Experts of a small language model.
Size: 9 layers, width 160, vocabulary 16384.
Experts: 64 experts in each of 4 layers, 128 SwiGLU neurons an expert.
Training: a variant of SOAP for the experts, 4969 steps.
Below are experts of layer 5 (counted from 0) of a mixture-of-experts language model. Rows are named router (the router's row for the expert), gate (a neuron's input weights, with its number), up (a neuron's input weights, with its number), down (a neuron's output weights, with its number) and show model dimensions 0-159. Each number is 128 + 24 x the weight over its row's rms, rounded and kept within 0 to 255. Numbers have three digits each.
After each expert's rows: "gets" lists some tokens that make up at least twice as much of what it gets as of all text; "raises" lists some tokens whose logits its average output raises strongly, later layers aside. This comes from a sample of Wikipedia text that the model never trained on. Tokens count by the router's weight.

# expert 27
router:139161120143140075110132105122115117123106145150146157140149111104140106097114158132126128152145108106113119158140144131136142124130136144119184139127133072145120119123121102144082105129164173141139135124145106144145150134173121117119129158159129102117146088114165170112087104113122081154114152073125117151117119134090111151107137174171139129100101160124132175140111162115120116143079124155092097113171100117091141139150151100114178143109116155173156160104113137097142107159176122
gate4:138140110133101082131146149124127139110139149099121121143112117144141086109106152091121119183113116127126114123115133143147136133131093105131154142113125177132183194096088142141145104122078098150105102154106121106128105107149067148159183132131149089162127111124143143103125118047104133119114118141109152154105139095104116175103172112151104104100111109122145125110128133149127111121108121129125155106154142111159117131102118143154128138102148143091133150168124106074156150167125130
up4:154149116128106156138119119137175118159142140125122161132123130138131139138074149088132125134142095144107147062117154096114124125175138156108127092122141138104158099146123097148123110120171099129134090080110153118116140131121151102147139172109124110116164115122112098140147121177138095136136141115177134143142081161119144111126130125094140153095155153149088143108144117099147137089195115127101142105133151182167124138115156112132116148107085142161097118058128112142139124125110104
down4:147102095153112118115107173136122140120083139076121113120064099138160148150178132118114116126115123140111143146152087117141139110160126088135126109146116088113177149135132128118088106150132138077140145115100105100092117127110115114152137124116113155114131094100133133099128123068086152204148129116118145148126151107133164119172166151117102107097128115143136146126103118132147118130128123176102119173104124147121141124112190082129131144093125122153078134141160106118130109138143148
gets: ")", "\"", "%", "}", " —", "),"
raises: " |", " |\n", " |\n\n", " and", " (", " –"

# expert 35
router:133159168160076103091122117163126116120107116138162159147137116107143113121130111089103134109104122089154161137168145133150092122124169160084130144108106119156095143160135144140136117151134161125135144211126110155124099118176138095102192127133127123078092117094145117119122122122128124152140126081159119196097146108120125133115126121119160125097158126109142151116112148135132064112120122138113136123132143097112122115135158124125138149113057146112112123123096154119157131149117122
gate5:084104116123130075149124157140150126129090126175108117127138141108115126159132138109161160131128105149142125131115122096113110121156133123107117117151109130121121087129138103144168136124149138142163126163105141135123123113116130114153140134142109129117089108122144134092113126099156131123117048125128126094114098114193111128083174156151146103148105137118120187160156112145079140121150149141098082145149112117156112142149101159084173111115188123124125194167110120129157160109115123
up5:105132059105139113134091080134147103174104170138141168085152133139113135126198144114116123118154122086141138103125123123105077132131133166132164100102112124100096089176120137107113094149115096100143131141125132120138136146112129133153150138131143162138155126098112139126133142124147142131143163141094170074113139091121084134175130133156144137087077142119157127154139125105117146117165147129139124104186103117116126107101146124113134116091179138088119140137122123127167130127099130
down5:100121153172098081166113165108143160159118112115135102054104147137122124138110091109147142132119149124160103171128108123127093125144173109131143093136127144104136096133179114156100189123158111101141124130147115149108113126116103116118173111163117158074129104136140137105132108123109159139098109166139112106149109120114109127121111144134112110115114123140153129121151128126102130127096121146154126137183124116125147162130144126072103097075141118140131165188119095112128099143173161
gets: " by", " with", " had", " has", " of", " have"
raises: " the", " its", " a", " an", " their", " some"

# expert 49
router:152127138121104120090119094157116132149113133155122124084173150122108090087130143121114126124117092106102123168162133137178105123130134127123185184106092104128105135127176146106124147131145166133133157131116151108132109102148131119122132131159138079095115114093168157114141086119127121150097155107129129120123142123121145091122119130143164080110101157129074144109094162148111087128086101181119108126122121115090151136158116084162118144118107158144086133129127127107151165166155109
gate3:169112146127130116112097123194114130123146102146122144109125135103160180107117141084135127118107137145143115148186087127117105137129129167116123129125099162111183177129150137161137187079127130148143149144111082090161135089148163118132125110135165111111115137086170144089147127132127100131133146090123100111106153113092119123088136137152100112103117162069113128125165126092131112131103133106109163093113142127130156103122109156138098148132125110118144119120126137183096116146118145
up3:084085130119091131115129117141106104111174111070119117105116153123139133151142107135138111130137122139149090164156082166130092128157142123098133149102186131101156116146214152180137159140152094138125095141160081140122140098136140099142115082124110105113102128129119131149133134121134121139124145124113085104122110146107132089140132142084170102117114124141163098142101116155138089119139126142114100125134107088173148162138114100080130108163113117094127134148098141157126140124114113
down3:087104140144155131141167170096079127127175108119145189117105106135136177126132125113111073125108140142148121126123100141141127163112085134166116127162148076115124126169137119105141164126131133161167111126095116094168117121120122096099096124126119129099096126087114138119097096167141122107125143151136105061128157143131134151118166140127113089087148089121145133096155115160123139128129144134160125179142125131155146080147122106084142121117134126102149157137110106130127135175133144
gets: "S", "D", "M", "T", "R", "B"
raises: "ass", "ot", "och", "om", "od", "ong"

# expert 5
router:136130144174133126131132090130116147122124131123138175124120127126147123111142162076162118129101096136123162178133154150143082140117128127128130128078088093151119148110155143140136092175126169144151128123142124142134110130172115100079172136149160104095123066085162096059108124121092133158133150088161113156105106119124126151092128165139148127131132150158138164095090166114140133145109130142118111110164127104129133107141144100150144179119135152125103160135108130100127120110099128
gate3:121091152155162099124108189100092160178098117084139148106119112130146136081130130142141107139090112133145125120127175128143126108151096133107122137133159147121165133140144118153080088109102134135106167077126148148104102129136125151148153099129102060101192112104155144122165157155168169170131137128117125161113118105136161115157110113136146136117113144117159092107106163125134135124109122135114154131156109145129116112101148123181126119105104123151126094116136153130112150132108173
up3:184108149124142125138135115117083157137124126115116142138163132067118122143116052145132145158108130125136083126119135125120108130146202114116114137144100125083127099092152129109135136136141103106132061096087130105126152157125092162128141126109164149140143149122162098111150108094110110170142115118120118150084125137108103138146147137121144120123117121130111126164182153125156117098158118126124113130144078099136164167148132119143096140124198147131178140112126159115129108121112146
down3:138130101159127152146122119150156103120101167093148177121135140125146142119127113156109140085124129148142130130134146174125114146140151125162127104148085135130102149152146121120148173130105160117129093137110164151080095170128170132130106138168111145143149104147109137126148151174098152076132099093151163172129087185105086113104122139122095109096125086137111077111149114122118161159127123120154100147129116176152091128163101117121113114152124135120104164152084137132136105113111146
gets: " in", " of", "==", " at", "===", " from"
raises: " the", " their", " ", " some", " its", " St"

# expert 38
router:136111166162137130136096082130103098106120175144143141139196146120161109087123108122120111116104135097148123163136138143165139108096130171107180119074101131147135162134139161136105111128099175125127162143150095112105110119140165129138136170147107114113092101069157117119139117115109102162107122101115078126096151118142108133135134127160167102105090131113155138090092154129139113120105134116087097128158120117159111124143149105151168157120123132148142138137118114116162135159128080
gate3:110116124146139108170111107140132144174091138141120116164117151122128080124078119122136083155130074156144094131120137102139159136123077165112166141153111112122124126111123142129124114131153112062163136169156133110125127133111125149106149135160149118130153146084167085162113101144143170116146132125143130134101125120147127106064139081144158165135140102127109147123139108150140094105196148142159175121123144132150112153117111145081142134122098139143147126124103121086090114150146143
up3:105116086133150137126133050150136137074144124148126142144105137140122117137119100162145115169086109115148133122128127159119130086174154093106095154104131133139086137141118142110115150101137115094092129127065144121126116116088122112138119109106143136113123116134107137139083104142120166170137086110140106107130118109113094123124114104117134157150154174146150121099113097098098155155094127115116119130133136151151082139168104142155126126075130174108123139183122146158118165118185111
down3:108136168108118100149163151111119156136146150132075177135088113106126136099140124116133109133159103099140148141111136060135128152124143159164163139139109093129135139128144155153151152138082136121087138127124127125148151101130117118120117145158109156152057141118143125155097141151138158126139149107124148107144165121144167122093141158158149166133126154099198165140150135170130122176127168129131102125133133099147144130149142122105140091109132127139156126181144111113185104109097151
gets: " |", " %", " Total", " Candidate", " Team", " Party"
raises: " |", " and", " as", ".", "==\n", " to"

# expert 26
router:140142115123083116100111089133122123104136123143160164112147146078134099127150144125136145136137132138122122170175137147169130135140125167134175151091099111116119110144168108170097100140122152135118138148145097179158127155163100085117130129160135130122111127136156145104112134104113114131088150119118080151081121101101148120114151130166141138109106133169115139126108166116129090116102128131111090133131094106089138137128176106125194169129082145112129147161072152134131106164150114
gate3:125155128177142147163136148134103088126125116154139121136107094070137118142133127126076171112078122149135159111143142131148118127148162112101111093100106143137185137140140123132110140158153175148078145130152157097111136135135156144102169108140127158133114098128112146104147181136101125147094126142089088109115109102144188131130161101123100135095120150102131145145126130114122145122090110111103158117142137111091168127124113177090131138116123180132167155144141112097151083113125112
up3:076167162103142145160160130085135111122109101132160104144120148110168099142095126161107153176155139131158128139110108105158132131130153106118119142103128086159134181098160114119120137139142127130123072107121127068133174110197132130111150146125127126113149135141089106170113116114134128136111070094116103142127076148129109148120151140083120123090148172098118120132140146137116096144086133141128109122101132152100143136108161103136094137147123120112125123157153150086113141162131106
down3:144163107081132097142150090160157126120135150123140126136149115146127126094119117158109126172121097158090131124120121123135116099120132107121154149170169138112141099151139125130139126102169072138140111193135087125131144122117148115136162113126132153153133120164105145111191129127115134175119076099151120116142129118130122139167106153147145143102125104149171116124188110119119166101140051069135092117135142127137131100143169146141137138153161109120135121137127107077138117152110154
gets: "0", "2", "4", "5", "6", "8"
raises: ",", ".", " and", ";", " |", "/"

# expert 41
router:147154148158099103089131114132105111105103159101161139139168094123083121119129140092096107125116105105121109134132145136143146141136146134129148133127149115130118131191175117115124116152122147189137120142130094138126177139178124128120141134150103116106083100120174117112117125091092052152098120105149101181128127111132137128112135187168151062137073172171137138139128144130160138121125148134094110134132138122100113144129140114133156163100111127117125132142099155114145132123140102
gate2:104131153147094086141106144136105132086070113100107085119131133095121117174126111138126151134140130102137132126137165143102118105089155116144156129157134117110078109119163109124120112157160095121161123147132125144203137112101121130142088138105120123128090143098121120104127110164126124167163089113105146140117130140076106135109144129166097121118090146075110078128117101137178104143162164126151148071164139100130118123094153124118113118142103097159159126133100135116137137103130111
up2:126112138113120165101067134140125172168074130133135115087099104123088096145156100142182097125151151104161108144148106127092110151118136134119133151091092174151137178145149156122140129148122107108137134117163154162119139136153180099106130124152134126179134078139144127124118128145134107105173144178133132116121103156107149159160128149126105123104104090162104154145119130105104089127161121123120114138137114135132147137146134100117149105127123087089103122159091143142163151168146134
down2:125101134158097106107149132136095139140163134148126127113127122126103122142128115160107186155112125118162149110120129089135159159128106146159097133128154155128141135177155149119101154130076069159130141115117156139129181097165106139143117105137161091118199144148093100115138108089105114167119142116123098113156118121163100139119126120124140069129141145103157120131154112108137137141151151118167109161123112146138131158119141115169149133141127164123152177138166089176127104100088115
gets: " that", " he", " which", " it", " He", " who"
raises: " is", " was", " has", " had", " would", " may"

# expert 13
router:145152128130110103080095089125134130084130159131110157129144119107099103080124133122127132136114121113090145153134128104140106142086132122144181159140117120135121134170163139124121094147097186156138118175104093098124105137153142100097127123176127098122121106119134172081105142119085098126086153112116102144125133147115115114096116154138135118114126162137096132123116196126142124100121133178113119129156109104125154146139129118185176152134103148103124115086115156112171119175114120
gate0:136152108120119129162138079118140132151125158119119119132139123138091137106107130134126170162107091140109118114183126130136126113096134126152107098172122180139099120126160171142148115115149157125133090113120086149088164132137143153123126157157113153118105089126134158143149097156114136109151137117116147105145151096179127107083124148162099165115066161121069127110191142139097119165097112148135141115121138135135165148149109096177154101161143133132114132148117158112153143142139093
up0:111214097145142133161144099102133137099086147106132134145134105143082150106133169104140129110159103100107136143124140134101142103115142116129074074145083096146120121079153138127170127106111109123113098153107080159122120119106146116100119105130148115093101082110138115088143099110164106152135126131116093123159129153103150170142136127132075144136115109109151123099172130111128118140106107113113155084115085113112166149112147115149119122138106136159118152145115113157098121113103108
down0:134177154120102102111140171073145109099142126120114115158143135159085147136144134136109134148130110106122144101107159128100101131116159131148117103067114094088134144092146136090174149120145156099123084111108133151150110134127171141131140172127132090175111107140143130120088124098135074101140111165120130156099124053146123093088106069143156147146157095106133114106145142156103096141132134147104127110156117117130135141142132128159127134144164092157122128125135151121142117101142130
gets: "\n", ".\n\n", "\n\n", ")\n", "==\n", ".\n"
raises: "===", "==", "In", "The", "On", "-"

# expert 23
router:158138136117113114109123108129102096132136123126100151123159108153126121105106122131139130121106121096130082132154156153129137152146123156075151176122133133170114144117127143119138083171126189132167128166115100126132107149188106139102160132139151105119119128103130110087098118121084122139103154099140116147114153141112125098085117168166144083106132137127122185107111141136122100101111102171080091122172134111081159115156112106137176132131117144161127148129089135098142114168144148
gate2:137200129148141114163151091095110176118152154108130110139121147149150151125109123096088102115126089114130113111161113100133095124142150161121100094129097125127135126144117114109181096121124162140120157130100108123114119109111155151125070115149080134077110085113136107145150142149115133151151175114105119119166133171149158151143132113129127115132124113116110170125177163086118107115109145152123131141143104118122149152106105133162117088111150131143188133182125131153152151159101109
up2:152140121107136122162161110107073123098171173145122093115155138138133128063107098121068115137101121146134155141115161124102122104142130126111136148135128097124152156108113136111127082088121125118153142136109126128098114140156096128139097155140110121090106133109121097104137177161155118148102138136157108166120154154161145111160157070128163115114132156101138143123144129111129142168123124166113121128160070175174124178137142116131149130090117146152171134164123111117162118124113096
down2:096160158134132163169125131145134143128173128113117126145156111094134061135135116121104132125160101114143141168142147080093089126148074110123141164170116122151126160140128157103126104100135110094110090127123128083094131107103109113160155143077098143130110128130118153153113128111119105117133177115119123141135148161125126168152129107081145117140136144159149095121105131170118117167104129150117157130149105168179072138097153148175136110107129126129144121148132100129103091124132087
gets: " |", ";", "born", " –;", " —;", " -;"
raises: " ", " November", " December", " September", " October", " January"

# expert 21
router:148128162182122130086144103130147115135147136150145164111162124111128110112151164103104114127113094104100141161116165147135136152132131156086154166065099115146113137147136136134113123110094172130130127117158163138121142143164112098126146133148118135111136151136122125101098079071132115184151138109135103127144117141124156104126142153188145101078100130157097172116096165129122097125094090135107113111159125119124105125158139093150136121126108186145094140133121149098159134165147117
gate3:179130119102121130098132160128144161136138151078115156121146097131134122136091121111118124119129130134141125161091142084142166140119112143125180189097136127134094096136119122100113109117140127076129147119145174159122169137125144152113121128116079122131154088072109111122139112086091173125143167125128086102097109106107161102130121113142118096107159102127116180125090184134096098171141103102161116095121123132146102148152091110120128112126121142115108129082110136146144118141129149
up3:141111129084161147158113133096144140129131152089136145120095135114125114143090138116123119086127131094140178162107168106143127113056140132102124138118172124102130123120180088116158119123084141128123103130135158095076126109133126119123126153121120106129109160105094104110095130170141126130169160151107140120125142161135093148133145163108126159126132141115128137098134136072179121123125130131114155122180113097108107125149114099159133095108136125172146085092146166119096163087152153
down3:052128187120118088159159096124119157171115118092117127119179146131132111118105094170103127129148127145125195133123162071136111114113137143122122095144075145106124129148091162122127122099151108124132112135146157118148093122111092104158133142130124112143151136088119136182137144123125101134126124110087131122092099084128109134122119085121127127155096142147126105108166110135155141146130128127116112132162119119118149131150133133185161102090110115121083126127139120146066158140128120
gets: " D", " F", " L", " B", " M", " N"
raises: "res", "ans", "oy", "ren", "p", "ian"

# expert 62
router:147134157179112144098127091171137130099148141146122156116155123120140100107149110112136120120152123096113142127143155163138155154142145152091160121099114140146105127114134118119104074177126157149161129143136127151077107152143134115120148146136181102098115146125136124047124139112093094148107107130149099126133137131109143127117090147149139097064122116127104157105119133149163069079099132099094094099125107128104134096129157074139164140116102130156103134124101144109125136113141101
gate2:106063091111147164125125169125145161180153127105106114128144143139131089113136139117136137112127137130069133150147164162102088101155118179133143104122141131158147175088171126132157118125183102162083129129082136113132131101149094106095141127106110129136100113138152095140169118118107136153112104154110142124121137163124146087129111129137159113120143131130123092125160151121141130133130116116142162134174131179155124157127159144116152109141145110178120154072115127146147156151111103
up2:137139117127108121145167137143126129074131152147131111181120114095139131090151106167147110111131143097109151127155144107160162134138129123183135118153087168110165125147176112145164148104142120153163137141125133112088108115097141157140098192200138122140149106155163162096093126116137125111136127138116120069116136162150148156130113125112145161157120158074130147120143134130085136163119127148125147143118139133127122150095120161121113125144145188138153104122077109119136121116160140
down2:182135118140163076114116131095105102129121105146163110098126127106119136135115128139102154182112154153123150153129137140098123117146150155114128114130147116117134073148108117110115147162087159124135119166062148111166126135105130136142118150114152096135146109140145091161132123132131137086110095148156126104146115121159088158124139144147143130134111144153132161128164130127077123148106111122126070121150142118120110155134174116126096166137172176117086105168124178141161095115085101
gets: "|", " |", "-", " •", "=", " Coordinates"
raises: " Total", " Preceded", " "

# expert 55
router:149143135165118101109117119139112118110077149140147168140124107128162107144148115112144113105122101126122145151120149159148101134125151157136116154036078099161086123162140151135144121165103152119159130130096115150143089150164153092107172153127134125129126083087177114094117104134108111140083148102121112162115139105125098113107158145128170137130120124156108181092116152144152105101123115130112105139127125089130140132133135081134157153099083157123113139119128126109156104155147146
gate4:084123111112136143130075136160138110130102131090138109122118128104146070122103119120093118120113138116148156132166141136147173146123146128128116118125094112120112100157170123148141063148131116103159104125139122153164110119144051097126144120143153134140121113120171127148122145115120159130110134133144145157112135121137128133105126142148160131077135100105135161148138188117090135089142154149120155107068148115134127101133160135088130081087112123076114147099121075098111164132125096
up4:142100095137161175127091160153115127148137115156128107121113149066117155156116115128145123133116121100134130091126155157159132157131125153135092151139172125107148136154151126164136108082128131127169135077146133096125116140128143086160108127138150137118153128154122118133140141144152128129149188134139112063089131140152150102098093160201121142089120076130142144138139140128137110141110127142108123132091080150114107114146096127142118126135120161122098161156108141180074109120153108
down4:092157131113154109108152125125125110091111136154109093106131101132110107148127107156146124150163140126121189103170134090100182110149145136161104095139106127154075152144153148104159075117103118136102084117145165112087152145105097097117143119155148123168121122127161128117109114131137163126136136088102120164157125132145162157151104140134126124153110129110143121116136136136086154105108119104127148149139132107153105122132142099139114138174119075071107116140149061132162129134164106
gets: " of", " for", " in", " at", " to", " on"
raises: " the", " them", " their", " a", " those", " its"

# expert 39
router:152140125132124133125122054111134122113141164141142131136174151106123123142143129120143117108127114092111112145101145131155125138139149142140208127128090121121142131133161122096127102155111138128141179123133106173126108184139135123093152096164119125129116068135115133135114128100103121153117136097137105189090117156088128116130151141171162141113115099146129189105111186125116111148104107142069115166143093099122122095142131097134150149108114148120087148147149148133134146138104095
gate42:127082186155117132124136079121096125134129101147101129139160120110112113117129121087154086151146088131140120121131154158100177123135092123151181104086113117120153135122089155136166139127157124116170125131168091146072128118159135176106097092125130064131118141151116136151106102121120155104132132135141098168113136156129108130152123100128100125125102172140133141106146113103141153118124159098127142098121165171152134189131125136094104127093153136123140136143091159126113141123137093
up42:154128096097148119121099094148100112113112093085142088145122145131146163131109144105109130132158155132120142106137129142106145148101138130143153069108070108147141148158130124144133139161120170134147126164075121084161133118146186154089132128103109154112166099167125160158109186124090135122126120122175118071114139150109139117088131106127148120152118082123136126101131120120135153141159103113106143143119116104098096126123127125112145097106129196155144112150093118115132140150098104
down42:105135188125109146092109127109137152174163126147105140127145135138126121114153103161138121135121127123124126109110141085149130141090145112107138148118117173192119171083133168100185102119145109112102131145125136144111121100124150163124124129085119150161150098111162147120113092101129110103088105174139169150090142119123138125133062121144159108132190111124112109144149121119119139113129096141125107157126123164106155122110123130196122111141145144082173140111095135130097116145138112
gets: " October", " June", " March", " May", " January", " August"
raises: " ", " of", ",", " (", " about", "."

# expert 30
router:123125158142075133120091079149116107143119148183128169127144119116125122092102094124130145127151138126096104140144123148123136111138120141114148138145115138117110137148138112123121136154130140119193164140119104148095084162154124096079144142156149116097125116108138112115118107112118104161110155118121123158109153072102151152116142139156159091111119159191141150104101151118134128123113131180098084104118086117110141149123151121133139152100092159108118173109108158146158156152191094
gate3:152148104180147101146168105111121153121162119179156128150133128129075138086141155105115139135084106122116140117170125113141108096101153168124106161131101098092127126140117128112103104127154110084156117097068112140139142126095168116137089126132160139134168097138151086103178128129143160129125143171147136146168138115135118161129145129108112105135149111123094124175150116127143128157116101100116144120149124169137132099139155169086157126145117151158137114096186143129121144128094119
up3:172155145167123121147133120147089123210112103110119160075123113093048108151122167151127088096128142120140082104123150119144132147123140107144139123189097136111131137138112120126174126141148151128171137146119167126126107153147127118119131137149162111111113099118158168094142115109121123123106123095102117137167130102088102123150125108140136133141139117100141154137103135151078127118166142119129097157105119167113114116084151107154153163156162111148128130118139087147130109142108157
down3:175171142134133102128118154138170146127098118170126124097158160111104126110139172102127143171098119111158130128151105109124113145103125153147106123158145152149110142133091095127157127122155107138134120094107140087118151134136146145126085125159178125119165115158148124103136131151092100177118124078154155140140105136132131109139138168110119085170092152116096147079156094128142112098129164107057145120126133117114159180098153138140113160138115104123149088141157120143132157119107134
gets: " as", " after", " when", " where", " As", " until"
raises: " the", " a", " being", " such", " there", " it"

# expert 44
router:149109150128136122127113115139105097118126122141151156144115116091116110103091121093155129125129105137124138187149103134142101127112159135118139165137106118165137143137158120128127094191115147168123149184119071134155098119112117127101157159124165109109126117131145186152115123129102068161127131096163105195100128139127184093115121125151168117105117126125128150087104165152165113114113124120106125097129121100105166099115128087145182148077119144142141132129103127126139124138126143
gate4:132087139117146137147092082146135154133150114106137147139123132143176157160159107094128152179153082123131180173134123147138157116109117135123146149135163116070141142174161146089110138094100165116163156105123108171131105124126168128151106161137108102157090176135137094140121113128107127123142132134130114102111134128141128130122097124110145104121087110117135143166122140122096156177133103172105171122133138134100146178127126133165167113116150134151123129108130085154088136098101144
up4:085139108159144121112140125103136137196123140151136163139082141142102140170146149087098115123073102141149095103091090138142130149106151129161143115133110150120145138138117114166159136123143128135099131111130129116093069134128161128133143142153131124176151124121138138126164121131084107121148126124123088129174132155162092093130138154131162109112197106133132079147150150149131159113148140127134087136152111124138144113127179096093160160135092106131141127133146117136133106120196136
down4:137122131120151098129123112147151107109142123135152149087091175158102133144119156120091146156088119107147119137128120142157143160116144145108114135114133121133106130159153126122106130154180135100142120113164115118125126114117126121137146121127100146153126111139164107110101106151149109166136123081133097090118159090134137111121132128084129176087143193097164124138074152102172139090121118100130185129125147128076129157192108110116150180164149106100135128105131146088155104095131121
gets: ".", ").", "ed", " Species", "\".", "ary"
raises: " It", " In", " There", " The", " He", " This"

# expert 24
router:153165115159136117128101119146127112092114144139130138133142114086116119106138112133115145098111105128116123145150129146138108183123128134112130140093103138142109133129161091162097094164111174116158142151140089126106147138151147113114132131083115123122102104107120109129100111094116107144115136088134109144106150120113137082109122141185163100121125129128097186097116151151157117117127155173102085113178134127128125110144148109113163141111063155113138181143102139105195156146171085
gate3:138120112151154112135148137136138131112165157121141168130114148125140091118162111139126142090129053103095129131143131096121107115094142099097141118132164111108168142118147116119151141180127164078117117133146135119119131121136138127110099140096110111096157129144153104164101123168138112111116161161117145106133127128137142068115153155120159139137107110132147167187154117137134091093128095115141119099113122070119139150129166165172081152168130161096116162138128106070154125142134120
up3:165117177103143133138142136096134135127137114092159120147127150136113112141112119138151102129154141176135146144112141136132174098105095157131121067124127144126133128122136137146118120144123181110117145107113162121126123143150093119135129162141133101126154185088088091122146111181162087101103131132102119090126150144134142106150086135144172087139151095172109135099131094113112075122105140132153109143106117118147127121108165134092112075129148097172084140108090149138163108118162149
down3:139137114148118163110128122144123092147175133121139152088135090078143154129114089144123120129125189112161146132126080125122155105149141140149128103099130083146125091096143164097144106171108096127152109102137114106133108147165117110083119138111098123102143121136130142108102070131124187140125114109121124152148133147158118161128118134155098125125114105096146125179134161163134089106126110097129110163069130117131110105168154135147125094108140123146149117112133134163080137175100093
gets: " the", " The", "The", "'s", "the", "'"
raises: " same", " latter", " following", " entire"

# expert 60
router:173160161132115122088110096143139118111125145145159164135138109130113121131142091107107122138111085117075142165177153136160139125094124144112163174101096135131143120155132098131117123141090166127152171175108129135129123130173134152087134142146107127134104092111135123119101103109109086143159110112162100145128121111128099095132139166164156139106104110131118143102080163114116088134071117126086118129166143127121144153129131114165178133080106136141099176126121137109150130156123105
gate3:120123111127131094134092144118087098138155132116135138103120115153172140154129161091162103120176133119154129127122105140098138130106155152153136128095085125106104095099139133113113149149136101124165142140146098126154151134170143095127109151132090107136144104114095116095152127099094114129077080146152130122128137119124176108138124120129114120040078084129100194124142106153080153153172164137130138122133124114123103127083131139123132088130136098093148135127089111117125136121141112
up3:125088138102125108081175151151161126101132103172113127108139127114135171104134106171100167090110153123107117144118170091106145095095154122137118131111114114145138160131152149142103134150100138144139097134139119100115132128136126113138135140131149125095135180150130116132127099124150096121136120102079159156121155127127179090193108138114130143162133114141174109109135109164118129080084125130149120127114090180123109190115137139144154158096097120111082100130106121136146162112094128
down3:129155119108100109107134077145139090134109119137166117157114162131137122092095092122086154122129116142125106143094139114158111148130124147163112104144106116136146139137106120182090088131126122134106110137143114141160110139125117152137186138113092131130114172127149141113122082161136057152110172123158137101115100111142147146152131189106137087138138132112148058116135127157130189145152126124087139144160157099153145154153174136110094144135134130125108127131093146114123144161109133
gets: ".", "–", " |", ",", "′", " $"
raises: "4", "3", "6", "5", "1", "ion"

# expert 32
router:143101153161098131116087131134114086127079133148165161108177135139120142105142128122153096109111104134096146148151125150138125179140190152082180170098097115155108109116134122146097117161145177165171157155137116143123120141129135133074151129166159138108089128127113166136142114103128127166103165134141089152144139140114139119122143156133165094084093168161143143129119134146116119143134084137121125124133124102097150118137123143155132129141113163123088163134080130105148129120121116
gate3:084103177122127098138079177119091125145145112084162148123177146148145108157139063085127107137152126103115170147128127177137109090085166151130140120140110133120110143159098127145113168134129110169161095136125127111116128129148151110139114104133133127097112151129131136120122151141098164106150129111121136139134118099040160105121130089174131148124153139116145141123115110111143106095092110110134129108128114108105093115113127162123136115148138125107094096116113104074116151102105130
up3:137109115149133083169127144102156096137140137134124103120161187135105123139124101165108128101145170113119144093152154124155143122096138116137127125125142087148119139148063149140113122111144112126091149117093128105136138137127133133144113136159163118106115142072131124092113138141126128140135101106145149104130183109102127126132176113144119099102149068117122109170058113160150175127088100159132150111124174125080144140155145112168170129130095140108109133148106112172119132109104122
down3:115106126146144169110105103164139130129110154170104149088137113110128152154122147144138127173081109102162106147140096129128145109164104129134159149140131112099135169143159080131128156108142122150131118110108125112131129070101123133130144133083131156141127136171144128144112116160142117129134121152145111164131048176140125126134117120142072097144178179148150079172109136139145132129142136133136109084109125113125125095119169149116132108088156124152118149170092163135140153130147092
gets: " P", " S", "b", " St", " C", " T"
raises: ".", "orts", "anning", "ion", "ort", "ine"

# expert 61
router:163132153126128103096105102156122088109118130168113177126129110115127080105132142130096140104116126107098169158135122125168154148155133118100130168114107090147115172183111119147128109159112136134145149141132118165116114149155089135105135163170129102106119096137147155123128108121130075143096131121098115160152115109096115125114098118152177099106113122162120141091119157155146078138081120136117076120135088113126134094133156117114167149128093149115113167125106151129111161158140086
gate5:100129137136155130151102137091142150079094123129132153125130135111136092144090154107107122158116108125097114131146136087145143164122159119110076109129073087110099166106129125138139172152166123117133130128128108144184093149158166130143090112130119195118160171112122156157065162106118140174132149143084137147149121112098141114132155166127132154143150119160103156129145124170124101109138136158144101131149106132122123137108162139140092108123107120137109132087156142106128093151119151
up5:158115109122146164156146130167168141123146119123108152109101148179111175110151140158119128098115060114124115140121140097118121126153179129140107129135116182136121171151133130107121098122107089171126130119142122096098108118158076149166087142173105131138129156137152145083120130109117103151106137135096139113082122160132110139118168108136120139120133145120114090183149138107149118115129124151121101138165113146111140125076154124101109100155157158130076107153110114112154153136153163
down5:120129135142097074113130148156121129110166156147060147138170139126134132117140133108111148160105143121112084121134091081146154102135155073120094132136124148128148097159110169153149144122119086097099118148142139109128121151155108084145098112137083127113113109109095106171147113124155140071078130164128143125125090124121141149106128094117120118129119139159103125155157157126159139120137119115166141135091140127095096134132096140094142120150096149138115175118168133131130151071084122
gets: " and", ",", " or", " but", " &", " as"
raises: " the", " some", " also", " therefore"